Experts of a small language model.
Experts: 64 experts in each of 13 layers, 96 squared leaky ReLU neurons an expert, 2 picks a token, a softmax router.
Training: a variant of Adam for the experts, 301M tokens, 4808 steps.
Below are experts of layer 5 (counted from 0) of a mixture-of-experts language model. Rows are named router (the router's row for the expert), down (a neuron's output weights, with its number) and show model dimensions 0-223. Each number is 50 + 15 x the weight over its row's rms, rounded and kept within 0 to 99.
After each expert's rows: a language model's description of what the expert responds to. This comes from a sample of Wikipedia text that the model never trained on.

# expert 19
router:36 30 69 68 51 53 31 41 50 25 35 64 52 80 65 34 52 20 47 66 71 54 86 78 59 27 31 14 71 35 61 51 60 55 61 27 48 77 46 77 64 38 23 39 64 35 42 32 55 36 34 57 35 49 65 57 61 55 58 53 38 53 64 48 61 75 50 38 65 46 65 42 45 64 64 55 61 33 56 35 29 44 46 55 50 69 53 73 36 53 36 51 40 32 66 62 45 50 29 52 74 68 41 68 66 59 40 32 31 58 44 48 53 59 61 56 27 44 35 71 43 47 81 65 42 40 39 59 37 63 48 56 61 71 20 68 32 52 76 55 23 86 35 64 68 64 54 44 31 78 46 56 28 38 79 47 29 67 69 33 52 61 67 74 43 28 47 29 40 30 65 54 33 31 57 49 38 51 59 44 38 85 74 27 51 61 57 48 47 39 25 50 49 34 44 32 73 45 33 55 45 63 59 58 52 34 64 45 40 66 67 58 53 45 62 40 44 37 64 67 50 40 72 77
down0:72 41 70 52 53 38 35 36 33 55 66 37 43 32 57 67 30 24 74 98 36 40 68 34 29 17 45 48 71 46 36 50 62 51 17 61 65 72 30 55 54 46 53 36 48 63 33 70 46 66 34 46 57 63 52 44 67 56 25 85 37 51 23 56 41 29 49 63 52 76 49 80 51 60 59 42 45 48 42 32 67 42 28 53 54 49 54 55 50 35 28 61 50 49 33 60 37 76 32 76 79 53 29 90 43 61 47 46 53 63 49 59 66 47 43 57 52 49 23 54 65 66 33 44 39 49 74 11 34 31 57 51 56 49 45 29 37 18 65 46 47 39 46 52 42 61 49 53 66 44 45 33 76 46 58 47 50 43 25 55 72 56 55 57 46 18 62 17 65 44 58 32 46 59 52 84 49 67 42 59 51 62 61 29 44 47 31 26 55 43 59 51 32 53 60 32 52 58 44 44 37 35 57 67 54 50 49 63 31 22 64 66 61 43 31 59 64 64 52 81 65 67 58 32
It responds to: Year digits, as. Digits inside years and dates, chiefly the 9 after a leading 1 in 1937 or 1966, plus the word as.

# expert 7
router:44 39 51 43 63 42 47 54 26 35 45 60 76 86 53 40 43 35 41 45 59 39 68 68 74 34 31 33 64 35 71 48 53 54 61 50 46 50 59 72 54 46 24 53 68 37 46 33 54 43 38 73 43 53 70 44 79 34 61 53 36 53 67 37 73 69 72 18 59 35 60 52 47 37 63 55 58 23 48 25 48 29 31 59 65 74 37 67 41 58 38 62 22 52 56 74 42 51 41 37 69 62 37 50 64 60 36 25 42 37 41 58 33 76 56 27 26 38 36 73 54 45 67 56 42 55 47 69 30 56 43 50 65 85 28 61 35 76 73 64 18 56 43 52 69 26 77 29 34 68 39 60 44 60 60 56 28 64 50 22 50 79 59 74 33 39 25 55 51 25 51 53 49 47 70 34 37 61 57 59 66 69 53 33 39 46 66 60 37 44 33 71 48 48 47 29 59 31 20 63 53 73 75 64 48 45 43 53 52 33 61 56 44 26 77 52 55 39 78 55 47 41 66 60
down1:46 68 26 24 39 75 74 65 29 59 42 47 41 29 41 67 33 43 53 54 79 49 48 52 69 37 64 68 76 35 78 26 73 16 41 58 54 56 47 71 49 70 38 54 60 43 51 32 51 47 45 38 49 78 37 87 80 41 47 34 59 55 37 80 37 57 53 42 29 50 38 45 36 70 58 54 56 83 30 54 78 51 57 08 67 48 24 65 43 22 54 44 37 27 64 48 53 68 27 65 49 56 41 52 41 73 34 55 61 35 60 45 29 51 42 33 64 62 58 44 59 50 48 41 73 23 69 72 66 65 57 76 43 64 59 33 42 43 27 69 52 56 46 26 54 28 42 73 38 21 78 45 69 61 53 56 49 61 31 49 52 68 48 32 58 68 38 43 31 50 31 40 57 70 61 21 35 63 59 59 60 46 57 53 53 43 21 38 71 37 48 51 67 61 40 60 48 68 35 50 52 34 53 49 16 45 69 59 48 54 32 52 56 49 56 60 61 38 59 23 38 50 36 61
It responds to: Inner pieces, directions. Mid-word fragments in compounds and names (up, op, es, plural s) plus compass directions and out, as in south of, buses.

# expert 39
router:49 53 50 57 44 41 50 60 50 31 51 77 74 59 63 31 41 46 47 56 64 36 64 69 76 39 24 43 73 41 67 54 59 49 79 28 42 79 60 60 62 43 28 35 64 38 34 59 53 28 42 67 47 56 57 34 60 53 50 37 27 53 53 24 79 68 64 23 56 55 70 09 44 60 49 68 72 46 53 37 31 38 46 76 74 69 56 65 33 69 45 68 37 52 50 70 48 22 33 35 74 57 17 44 73 48 30 46 32 50 40 61 40 48 64 23 22 45 57 57 39 29 58 58 42 20 38 61 42 55 38 45 58 80 49 58 34 62 57 60 36 47 67 53 60 51 62 24 36 80 43 73 39 62 60 47 37 62 73 24 39 63 70 72 37 35 43 34 34 32 52 45 37 54 55 44 47 60 46 47 45 66 46 48 39 49 61 61 29 23 34 53 33 33 49 50 56 26 27 62 31 76 59 53 66 46 82 53 43 62 55 69 49 38 72 36 45 32 71 53 39 29 66 76
down1:66 37 48 38 51 54 64 44 34 54 44 48 55 60 48 77 26 66 72 74 44 50 55 45 55 39 24 58 50 51 58 50 50 64 59 66 53 34 30 27 46 66 42 35 34 41 56 59 38 53 32 53 45 45 39 50 34 48 39 50 51 54 26 37 37 60 53 65 38 95 66 28 60 63 50 26 30 43 45 64 29 37 66 46 71 40 49 27 55 48 46 54 63 22 53 67 88 55 68 78 19 25 47 49 23 83 47 37 47 54 74 72 53 46 58 43 63 66 41 62 59 32 48 80 56 68 40 61 57 52 35 48 39 57 43 47 75 41 43 16 18 48 63 38 50 56 24 15 49 62 47 64 79 41 50 80 49 50 53 59 37 49 62 79 56 75 44 62 57 32 63 67 29 31 42 55 28 32 55 46 46 65 26 77 46 46 47 47 47 18 39 34 53 37 57 46 38 55 48 74 51 53 48 24 52 69 51 64 78 38 61 43 28 89 54 36 69 52 32 34 55 48 68 68
It responds to: Year final digits. The last digit of four-digit years and other numbers, such as 200-8 and 196-7, plus closing parentheses and quotation marks.

# expert 61
router:41 34 56 83 41 34 55 37 41 25 19 54 68 58 66 27 59 41 32 45 52 45 70 49 75 45 36 35 57 47 75 56 48 61 54 46 42 59 63 59 58 55 19 27 53 34 42 32 51 53 53 49 43 54 77 41 58 64 51 32 49 61 62 32 67 82 70 44 56 49 61 40 31 59 65 67 62 40 43 28 41 48 39 70 77 45 52 63 29 88 48 52 27 69 65 77 50 40 31 51 81 70 08 61 81 62 46 32 43 64 52 51 16 66 45 31 36 31 43 71 44 35 54 45 39 46 49 74 38 72 30 59 41 58 28 51 28 84 69 67 46 55 44 51 73 57 70 39 34 60 38 83 39 38 81 36 52 65 68 42 38 59 59 51 33 35 20 40 40 33 62 51 51 44 43 42 47 67 34 52 52 73 54 04 62 49 64 65 41 36 44 52 50 36 53 40 45 33 40 59 62 75 80 68 45 42 64 53 42 46 33 47 59 42 64 40 50 42 66 57 46 44 66 54
down1:40 53 32 48 49 49 29 41 44 63 59 43 63 46 59 53 66 56 34 30 68 17 52 50 59 65 45 63 61 51 49 45 56 43 54 55 52 45 79 49 29 59 23 55 72 41 43 69 68 44 91 45 74 59 55 46 45 71 44 48 50 57 31 42 48 36 33 31 38 50 48 21 47 51 56 44 28 68 62 30 48 42 56 43 44 39 40 65 46 41 37 44 51 99 39 65 28 52 73 50 40 61 73 56 53 58 59 60 56 48 19 38 39 71 34 71 36 47 30 44 75 54 54 43 57 54 69 68 88 72 37 49 14 48 40 23 46 47 33 54 44 65 40 41 43 54 15 58 78 60 59 33 78 90 77 51 55 62 50 72 47 44 27 32 66 66 37 45 21 46 52 57 35 55 70 66 47 17 65 45 39 64 47 35 44 33 76 38 81 44 62 74 49 35 69 43 51 56 56 48 43 48 50 51 44 41 42 34 43 16 72 39 74 62 64 58 50 36 49 54 13 46 47 49
It responds to: Plural s, consonant pieces. Word-final plural or verb s after a stem (cafes, weighs) and single consonant pieces inside words, like st, d, g.

# expert 46
router:62 25 52 64 59 50 18 31 43 35 32 51 81 72 45 23 49 44 40 63 54 52 64 71 59 27 41 42 50 11 45 34 52 64 79 23 32 55 61 81 55 55 43 17 62 33 41 46 54 40 52 53 43 44 72 51 69 61 85 48 31 49 59 42 72 64 58 30 49 30 54 29 36 61 55 65 65 54 49 21 46 37 35 44 58 52 49 71 25 79 28 53 34 56 72 58 28 42 38 46 75 68 43 61 78 58 44 34 35 55 51 43 47 77 54 53 27 55 43 53 21 25 71 56 50 41 42 72 27 70 37 65 75 81 38 49 30 73 63 60 50 56 60 59 60 45 79 58 36 68 22 61 33 34 45 36 37 68 56 35 29 72 54 53 37 31 44 47 38 46 54 43 23 45 65 55 57 40 62 40 53 73 71 34 47 59 35 46 41 46 43 54 54 45 40 43 67 36 26 55 36 64 65 53 53 36 63 47 51 45 63 74 53 50 63 38 37 50 75 66 21 36 69 62
down0:42 51 53 55 67 48 35 28 31 42 57 35 50 35 32 48 61 54 44 58 37 44 49 52 63 51 42 49 58 27 47 55 54 78 12 28 49 49 46 20 48 56 57 46 48 52 46 81 45 67 50 46 50 52 43 51 34 43 65 64 45 60 60 60 37 69 82 49 33 54 25 56 66 49 56 51 56 42 49 32 46 44 30 43 78 64 56 44 68 59 30 40 34 38 50 49 43 66 89 60 67 40 45 43 51 57 59 80 52 57 45 34 67 37 40 51 61 54 36 62 53 68 00 32 48 44 62 29 57 78 71 43 61 37 64 43 58 54 70 62 30 48 60 49 44 81 65 42 13 63 54 39 69 44 44 39 52 64 61 40 30 33 65 68 43 32 65 59 54 55 35 80 68 67 52 81 56 65 63 52 53 36 52 33 81 39 74 60 32 03 46 26 55 31 52 46 48 28 74 62 53 59 84 57 54 47 69 44 33 27 35 36 35 66 33 26 67 84 51 52 45 30 61 27
It responds to: Sports and politics nouns. Nouns in sports competitions, broadcasting and politics, such as Championship, season, team, government, national, Party, television, League.

# expert 35
router:44 33 62 61 76 61 37 37 33 39 50 71 61 62 56 39 38 35 41 62 63 38 78 81 75 55 33 31 59 24 50 48 57 41 64 28 40 78 57 66 67 48 44 34 62 41 35 51 52 54 49 63 14 37 73 51 55 48 67 56 20 75 52 41 54 69 56 25 79 29 67 26 43 69 51 59 71 43 45 26 33 42 38 65 69 59 37 66 42 75 39 61 26 53 47 64 42 50 29 40 74 58 20 72 73 61 40 41 36 40 47 51 37 50 48 37 35 54 31 50 48 21 84 51 47 51 52 51 25 59 37 58 49 69 24 59 30 76 61 61 28 74 73 55 56 69 65 46 51 62 14 54 35 53 79 53 53 67 56 34 53 60 58 60 46 45 39 23 33 36 58 38 51 50 50 36 62 67 52 40 61 62 64 31 51 54 42 53 35 17 37 77 39 46 56 39 59 54 43 73 44 66 62 63 77 31 71 44 26 45 53 61 52 38 50 26 37 49 63 65 52 43 72 73
down2:37 47 58 63 26 51 66 69 46 24 74 52 76 35 47 64 39 59 54 53 55 29 49 59 24 33 54 64 38 72 35 41 31 54 44 40 27 45 49 56 22 35 54 39 46 38 50 31 86 43 50 60 52 69 24 56 57 26 48 69 55 68 25 48 32 57 20 82 29 68 66 64 44 40 66 46 40 90 48 18 58 60 49 52 62 33 57 32 52 54 52 34 49 51 40 42 47 68 58 68 51 36 42 67 55 67 51 50 63 20 36 71 59 42 22 44 70 72 38 50 74 41 56 25 09 46 36 60 47 57 49 29 52 72 36 61 50 37 43 44 59 58 53 19 22 46 47 42 55 66 30 49 59 59 73 67 41 37 03 50 61 63 63 43 62 55 42 47 67 54 42 47 47 24 58 54 26 39 60 41 58 63 62 34 62 80 39 39 57 72 49 50 58 51 72 30 54 71 51 53 57 47 59 31 40 61 42 62 69 45 66 58 72 63 58 61 76 44 26 39 83 57 42 62
It responds to: Sentence ends, quotes. Sentence-final periods before a line break or new sentence, and opening quotation marks before song titles or quoted speech.

# expert 26
router:51 35 50 53 76 45 28 22 46 14 34 61 65 68 55 42 45 47 26 75 71 38 78 58 81 28 42 28 44 26 50 47 61 65 56 34 50 74 52 64 65 61 33 32 69 38 40 52 52 38 46 83 46 52 76 48 65 50 60 51 35 66 53 57 67 54 64 24 76 31 63 42 51 64 53 46 69 43 42 39 36 55 48 71 52 50 36 58 35 66 39 73 44 61 60 71 43 50 44 56 53 69 34 65 79 50 21 41 32 43 43 41 23 68 63 51 23 49 49 77 30 18 76 48 46 46 46 75 20 66 38 49 52 65 27 77 32 70 59 52 25 56 70 61 75 45 76 33 30 57 27 52 36 56 61 33 37 70 71 37 39 71 76 61 44 30 35 36 44 29 60 44 52 47 54 44 43 66 48 50 43 84 44 39 42 65 43 52 31 23 31 54 43 50 71 36 66 26 53 50 42 66 69 54 55 32 49 39 42 61 46 47 56 43 63 35 56 37 64 66 41 51 69 52
down1:61 33 61 77 52 47 58 54 42 71 54 12 50 47 53 66 56 69 61 65 48 44 74 72 46 46 59 66 41 60 34 68 58 61 61 66 54 40 50 47 69 31 62 55 31 40 58 25 58 61 46 19 36 66 61 59 40 39 45 54 43 53 13 49 42 21 36 79 40 52 83 55 40 51 51 72 41 34 55 42 71 49 28 44 48 50 32 60 73 60 41 31 66 34 42 31 65 41 53 44 61 68 70 70 58 39 69 61 52 71 34 61 72 48 54 55 45 24 45 69 30 61 32 50 40 45 47 49 40 60 70 47 30 39 54 26 56 37 26 58 64 66 45 66 12 43 49 75 55 49 65 70 52 53 65 55 35 42 80 29 58 48 65 60 31 47 38 53 65 83 65 52 44 26 48 52 61 40 98 48 46 39 36 39 53 53 11 42 31 43 49 30 47 36 74 35 68 41 39 53 42 40 65 43 54 63 59 72 20 11 35 51 56 54 80 61 51 59 47 42 48 23 33 40
It responds to: Table pipes, list names. Pipe separators and cells in Wikipedia tables such as track listings and filmographies, plus headings, initials and name starts in lists.

# expert 6
router:32 44 65 58 65 35 24 37 41 29 51 69 45 64 59 19 50 47 32 61 65 50 61 68 53 21 43 37 53 45 74 40 67 50 54 37 42 59 51 90 60 49 36 38 69 35 44 46 76 51 41 65 39 43 60 47 60 54 63 47 24 50 68 29 53 63 63 42 79 49 68 48 55 61 69 63 55 30 46 33 23 32 52 76 62 39 35 72 39 48 41 49 28 58 45 71 33 49 38 57 62 81 36 43 56 48 35 26 23 39 34 45 35 58 78 51 40 37 45 71 35 33 69 63 42 41 43 50 33 73 15 50 65 68 30 74 42 72 62 48 38 71 65 63 61 84 73 34 36 80 36 62 32 40 70 39 36 57 60 39 49 57 75 58 20 26 42 39 34 36 64 48 41 61 71 62 69 49 58 52 45 75 62 26 43 59 43 62 36 26 23 65 47 46 34 30 65 33 42 64 30 65 73 49 55 51 52 45 40 49 48 54 69 53 67 48 37 51 48 68 21 48 63 73
down0:38 56 43 54 55 47 67 31 35 45 32 41 48 45 54 45 57 31 69 30 43 52 46 29 70 47 63 71 64 58 69 69 75 63 71 78 70 61 29 34 61 92 57 62 65 09 58 56 51 41 48 59 57 47 42 34 22 62 67 69 47 33 61 27 40 53 51 60 31 35 72 59 42 59 48 64 47 46 21 79 56 32 24 53 54 43 40 28 40 69 50 42 82 37 40 46 04 71 51 39 65 52 29 49 41 41 53 55 47 74 38 45 09 66 53 34 39 50 61 57 35 55 50 58 77 38 60 52 58 43 65 58 76 30 40 68 62 42 54 55 68 51 48 47 74 37 64 36 18 51 65 60 39 38 50 52 44 71 53 45 61 30 41 69 32 67 63 51 64 41 61 45 59 52 44 28 76 69 54 68 54 38 13 67 55 57 73 60 33 33 53 38 36 47 48 78 30 35 73 32 46 56 43 31 50 68 21 44 27 51 54 67 42 58 42 60 52 31 34 33 33 51 56 54
It responds to: Of, to, born markers. The preposition of in titles and lists, plus to, as, and colons after Born; also name starts like Bur, Be, Dun.

# expert 60
router:62 16 51 68 68 37 35 39 42 26 35 73 55 46 67 42 64 46 37 68 57 43 64 66 71 29 42 33 52 12 58 67 77 38 55 28 42 61 65 71 62 54 32 33 51 24 34 45 63 43 50 56 45 37 57 31 71 46 77 37 35 71 38 22 58 65 54 40 72 29 55 29 45 62 83 65 63 32 46 33 41 38 43 60 59 61 52 70 40 66 37 49 18 45 63 54 36 55 30 38 55 58 31 69 74 62 32 36 25 43 39 51 44 78 64 38 29 42 58 64 56 24 80 66 42 30 45 72 42 66 36 49 65 67 19 54 30 68 54 68 29 63 56 59 53 54 81 29 33 63 22 70 53 44 72 53 46 81 48 31 35 56 52 66 34 38 38 39 36 40 51 49 42 62 61 54 40 44 57 66 39 75 80 44 38 59 51 51 46 34 49 85 46 40 55 27 58 35 39 53 51 55 64 51 62 30 75 49 38 49 50 65 46 48 57 36 46 46 67 74 39 39 60 63
down0:75 47 42 46 40 62 35 56 44 56 40 35 53 11 50 59 44 51 54 59 50 62 36 50 53 61 40 70 44 62 58 55 78 16 73 28 36 44 63 55 65 44 41 42 68 40 84 54 64 66 40 46 39 36 49 43 35 63 69 84 40 65 26 48 49 78 35 47 69 35 59 46 53 36 41 59 58 64 29 31 54 11 26 70 67 40 44 25 55 43 39 19 35 73 58 31 40 51 80 50 78 61 55 70 36 75 52 38 58 67 54 29 23 48 51 30 60 44 46 58 42 52 53 45 47 49 62 47 57 78 56 53 46 59 78 35 41 73 39 76 68 58 58 47 64 37 37 65 60 25 58 37 45 50 46 45 46 83 57 38 59 32 51 39 65 49 49 55 52 23 72 33 26 48 49 49 61 38 43 84 67 25 53 64 43 64 29 54 61 65 48 36 33 83 49 49 35 27 64 78 65 37 58 64 53 63 46 40 53 60 25 34 15 22 78 53 55 59 47 36 47 46 39 56
It responds to: Date-introducing on. The preposition on before dates in sports and biography narration, sentence-final periods before line breaks, and words like final or night.

# expert 53
router:49 26 73 57 59 56 36 42 52 26 36 73 63 71 69 38 36 33 33 68 60 43 77 83 58 19 44 39 65 36 70 54 71 74 67 36 43 73 63 61 69 39 32 23 63 26 25 42 54 40 39 67 46 41 75 35 42 61 59 35 37 53 54 29 56 70 59 29 48 53 57 45 42 45 68 55 62 44 53 30 37 49 44 50 68 49 49 67 27 65 27 46 36 66 51 72 32 48 47 47 71 57 31 55 58 80 32 35 32 61 36 65 24 68 53 31 42 32 42 69 32 34 71 54 54 48 29 72 30 65 28 48 54 72 24 59 35 74 55 51 20 58 47 59 57 47 67 39 52 61 23 61 26 56 61 31 45 81 53 35 44 70 60 63 39 47 32 22 34 35 72 53 48 51 64 43 49 51 50 46 57 63 53 45 39 64 46 62 39 28 33 62 45 43 58 27 76 21 40 50 51 80 74 57 61 37 78 61 34 59 46 60 60 43 56 34 46 39 68 67 39 54 72 67
down1:59 88 58 46 63 38 60 50 44 24 51 59 37 26 29 51 29 25 62 52 39 37 37 38 63 37 51 57 82 26 67 73 22 47 37 39 59 37 68 40 55 42 65 52 37 65 48 80 67 26 76 60 38 35 75 61 49 27 53 43 23 21 35 32 45 34 42 56 34 76 56 74 49 47 47 53 41 36 39 46 27 38 55 84 45 37 36 70 57 58 38 40 42 28 40 52 26 35 36 60 55 47 36 42 42 39 38 41 47 39 49 30 49 39 22 62 50 48 29 66 68 57 62 76 67 78 38 32 60 58 61 57 71 47 62 22 73 56 52 36 50 57 73 48 61 75 38 75 52 76 45 36 59 37 51 62 41 70 50 40 52 82 69 54 65 50 40 38 42 76 71 34 46 48 49 30 37 34 58 65 69 50 41 44 37 52 34 82 39 24 49 40 85 56 58 53 48 46 36 61 31 55 46 60 48 39 55 79 43 61 55 40 81 54 61 78 71 48 52 29 53 61 52 45
It responds to: Digits inside years. Single digits within multi-digit numbers, chiefly the third or fourth digit of years like 2011 and 1969, plus coordinates and figures.

# expert 37
router:55 36 67 61 66 27 19 42 48 39 42 46 75 74 68 39 35 27 38 45 62 31 69 62 87 35 49 21 52 47 55 67 72 55 70 38 38 56 70 60 49 41 15 27 55 44 39 40 52 45 46 65 34 52 64 29 53 35 59 43 30 73 46 29 71 65 49 23 63 21 47 14 54 54 61 59 68 41 36 20 36 35 30 54 79 56 54 81 48 51 35 58 57 61 74 57 36 47 45 35 60 54 58 53 70 44 24 44 32 55 61 72 33 50 61 47 38 50 62 79 36 44 71 55 45 43 43 62 41 45 38 70 53 80 27 57 40 66 44 64 50 65 52 60 76 63 61 50 29 57 32 58 51 51 64 35 48 69 60 26 28 76 77 61 28 45 36 27 42 32 60 61 36 50 55 56 47 61 55 52 56 73 59 34 40 49 69 41 62 48 46 45 39 37 50 47 63 15 47 45 30 67 69 69 59 45 71 47 48 54 49 40 74 56 77 47 39 33 72 60 38 13 55 66
down0:54 63 53 57 49 49 38 40 55 40 64 64 41 50 62 43 51 55 50 39 53 58 74 12 60 37 44 63 30 31 76 35 30 26 56 34 45 43 50 41 72 68 58 61 12 77 22 49 36 73 55 49 44 54 49 37 43 40 18 72 56 38 54 65 67 48 43 45 40 60 58 64 47 77 46 56 66 63 24 64 39 44 48 59 51 38 28 61 42 44 59 55 74 46 54 50 42 39 52 38 44 23 61 64 43 68 50 16 61 62 42 42 92 74 35 40 61 65 34 49 81 55 48 84 70 70 53 47 30 20 56 44 51 21 38 67 83 42 35 18 50 35 55 33 31 46 48 43 29 47 51 35 59 57 58 80 91 33 71 55 54 48 86 67 57 40 41 45 45 71 52 42 38 54 55 80 50 24 68 57 38 67 31 45 40 35 64 38 42 60 53 40 68 67 61 36 55 55 35 32 56 26 25 38 40 50 54 37 60 57 36 34 62 51 49 48 72 52 41 59 55 71 35 37
It responds to: Noun suffixes, media nouns. Abstract noun endings (-ation, -ment, -ence) and nouns like album, film, tour, development, plus the prefix dis.

# expert 63
router:43 37 69 58 59 40 37 45 60 23 52 58 68 58 52 43 49 59 36 56 47 37 70 54 56 38 33 42 65 22 61 47 50 48 64 29 49 78 68 74 64 54 45 34 66 29 43 49 52 20 47 75 31 53 61 49 69 48 60 45 33 69 41 37 53 69 48 38 55 45 68 34 37 56 55 65 65 39 42 37 13 52 47 65 62 66 35 67 28 50 31 55 42 54 63 67 30 47 25 44 65 65 40 67 53 43 24 26 31 59 48 49 42 70 40 43 29 36 55 89 42 44 80 76 49 31 62 49 24 74 23 65 60 61 33 59 28 65 50 51 39 71 56 55 53 56 65 50 30 67 49 77 39 35 72 45 16 61 44 29 43 50 54 55 43 22 52 48 51 16 52 56 35 46 62 50 61 61 57 41 62 66 61 41 35 63 38 61 34 13 37 65 32 35 48 27 50 27 40 44 27 63 77 74 74 30 65 50 30 61 52 66 63 47 58 43 30 48 64 62 39 29 90 60
down1:61 61 57 64 60 31 68 61 28 61 62 79 43 31 65 54 72 23 46 38 73 37 67 52 78 36 66 56 54 77 65 85 48 28 51 80 74 73 63 64 70 67 39 57 41 35 54 34 47 28 46 29 62 54 62 28 24 63 29 57 33 49 50 35 46 74 49 57 81 39 59 57 62 33 75 30 67 38 39 57 48 72 51 38 39 63 60 59 46 57 31 56 62 39 46 33 49 39 50 49 38 58 59 52 42 48 71 37 45 41 66 31 37 25 23 30 62 78 48 55 35 55 63 55 21 45 23 47 36 68 37 58 40 43 23 53 33 53 29 19 76 33 79 49 35 37 47 45 52 38 58 45 50 37 38 57 48 58 42 45 39 51 45 63 59 27 60 58 66 06 59 63 28 50 50 57 44 52 25 63 55 35 76 59 65 28 35 61 61 40 38 35 51 56 35 73 54 49 44 48 81 54 59 45 72 59 45 28 80 61 33 55 55 45 37 50 60 43 44 38 71 46 65 22
It responds to: In and the. The preposition in and the article the, often opening a sentence or phrase, such as In March, in private, at the University.

# expert 59
router:48 27 54 56 62 57 37 35 46 39 52 65 60 75 69 51 44 32 38 61 50 46 71 58 77 15 43 20 63 49 74 43 75 46 68 50 54 61 59 77 71 48 44 35 52 34 36 37 50 34 39 76 44 36 75 46 66 64 57 33 34 56 54 42 64 70 64 21 71 41 63 46 45 60 63 57 60 46 55 30 47 41 33 59 54 65 59 53 31 71 24 66 36 64 67 70 32 33 45 44 59 60 27 62 68 68 32 36 46 38 63 42 43 72 56 19 23 37 61 67 38 41 65 65 49 27 52 64 48 60 15 63 41 75 37 60 28 71 58 68 33 62 49 53 65 48 76 28 29 64 33 74 31 50 69 39 34 73 59 32 43 67 68 70 20 37 40 50 43 44 71 42 27 40 45 43 48 61 54 73 58 77 58 40 54 78 51 77 46 36 29 61 35 35 61 28 72 30 45 59 46 68 74 48 61 38 51 38 39 62 48 72 56 48 54 40 42 53 68 70 35 46 65 67
down0:54 58 22 61 46 99 69 63 37 40 58 59 41 44 75 83 59 36 66 40 47 28 58 28 53 44 43 52 31 24 61 39 55 57 62 35 58 39 62 45 23 64 34 43 41 31 64 59 43 39 46 69 66 46 20 48 68 64 34 43 75 33 49 58 47 48 26 45 51 40 48 57 87 56 57 51 60 27 60 60 60 61 59 42 62 58 49 65 70 64 34 50 60 29 56 18 33 42 42 70 59 38 52 63 53 33 59 29 34 22 46 72 76 58 38 42 56 43 38 63 53 56 59 69 51 43 60 40 58 43 20 37 62 56 31 48 29 47 47 47 39 54 52 37 43 48 52 71 57 70 60 38 52 48 66 24 67 49 43 41 47 49 78 71 26 72 45 84 60 41 48 69 46 52 57 54 37 65 74 60 39 69 36 65 36 43 54 63 44 55 20 54 62 42 55 43 55 69 78 73 53 45 44 41 60 31 41 23 12 45 48 71 19 47 62 24 39 91 54 37 29 37 47 30
It responds to: Table cell pipes. Pipe separators after scores, results and measurements in sports and results tables, and semicolons separating values in lists.

# expert 29
router:37 34 66 62 60 35 19 34 44 45 51 78 67 78 61 31 51 40 22 54 77 27 74 56 79 38 42 24 73 30 65 40 66 69 72 43 46 56 72 59 65 45 20 16 78 32 42 58 52 48 41 60 37 34 78 56 45 40 70 41 51 71 61 34 55 69 54 22 60 48 46 36 62 48 64 66 56 45 41 20 45 50 37 69 54 60 37 60 34 58 44 32 44 51 75 74 42 38 21 55 80 62 42 55 53 60 31 24 39 43 49 63 28 69 62 26 21 44 40 56 38 44 68 73 46 46 54 64 29 69 31 46 49 70 43 65 38 52 62 74 25 66 42 68 60 51 71 30 51 59 54 69 47 33 51 29 42 51 52 35 42 70 83 50 29 41 34 26 37 51 56 45 37 50 56 53 60 61 50 51 35 72 59 39 37 57 53 56 54 32 30 65 58 43 71 34 69 40 29 60 31 72 47 46 64 38 65 33 47 60 60 56 71 53 74 37 52 39 69 57 36 41 64 60
down0:91 24 53 71 41 52 53 74 74 03 68 39 47 39 61 53 52 43 53 33 54 33 55 28 83 83 21 51 52 33 48 33 50 64 57 39 76 48 33 54 67 64 34 47 44 44 57 41 63 34 50 42 54 73 40 38 36 52 55 25 69 43 34 49 31 53 54 44 39 65 36 58 72 61 63 46 35 63 53 47 64 43 32 39 43 48 50 33 80 49 51 58 75 43 67 51 51 47 47 32 21 38 46 47 51 85 62 42 64 68 57 59 63 63 37 11 29 36 57 49 62 48 54 87 25 51 53 52 47 62 52 31 66 47 39 28 63 28 64 49 30 63 48 65 70 71 63 52 65 25 44 56 62 46 22 42 55 27 36 59 32 30 36 51 71 64 42 39 61 65 67 82 35 65 44 82 48 48 29 53 50 58 37 47 58 31 54 40 32 52 18 30 32 53 24 49 33 38 71 61 38 48 28 47 53 44 50 67 75 40 45 52 58 64 47 54 71 41 37 62 51 72 53 49
It responds to: Singular common nouns. Common nouns right after the, a or his, often roles, places or works, such as player, home, song, opponent, species.

# expert 44
router:40 31 62 70 56 37 41 43 39 36 48 68 47 58 59 32 45 43 35 50 52 26 73 57 53 27 40 35 61 27 59 30 60 60 63 25 64 61 75 73 76 26 53 29 70 40 54 61 66 49 41 78 40 42 94 44 45 51 69 52 32 57 36 31 52 82 63 36 71 55 46 26 47 49 58 49 54 44 55 24 30 25 27 84 44 62 48 64 53 70 22 42 47 60 57 53 42 40 15 52 59 72 37 73 66 62 38 29 24 51 34 44 37 63 46 50 42 31 51 77 36 47 82 54 50 24 45 56 45 58 51 56 67 66 45 67 44 72 62 67 35 56 71 55 58 56 66 38 22 80 38 76 40 49 72 50 42 60 79 43 39 62 52 65 27 20 39 50 49 43 57 44 45 57 62 51 60 49 35 58 45 61 57 02 46 66 63 69 35 58 27 56 40 48 69 27 58 43 50 44 32 57 61 67 66 39 69 50 33 55 38 54 54 35 61 52 25 48 58 58 52 43 71 63
down0:43 47 63 55 73 54 58 48 47 46 58 53 44 46 42 59 60 39 60 50 65 39 55 58 65 37 68 67 56 55 35 82 37 86 43 57 16 41 34 41 45 68 66 70 28 53 36 49 43 24 57 51 37 65 58 45 29 67 45 61 32 38 30 68 46 51 52 63 79 54 47 72 40 84 57 48 43 27 33 45 22 27 29 17 70 74 49 67 46 50 36 65 47 39 38 19 14 45 38 24 25 54 25 42 69 48 90 59 59 13 70 67 37 40 50 67 73 48 68 45 43 60 51 57 43 65 61 56 38 35 24 62 32 60 54 55 40 39 67 33 43 51 51 32 74 55 38 48 30 45 58 76 45 20 55 63 44 61 29 38 48 65 61 59 58 69 46 50 64 53 44 15 48 65 56 45 49 62 50 64 41 62 44 39 31 51 42 58 46 45 55 68 45 61 57 81 54 70 63 42 64 70 44 38 81 48 55 73 23 69 34 40 43 33 58 42 55 66 29 43 27 64 43 67
It responds to: Prepositions and copulas. Function words after verbs or nouns, chiefly of, with, by, as, including, like, and is, are, was, before a noun phrase.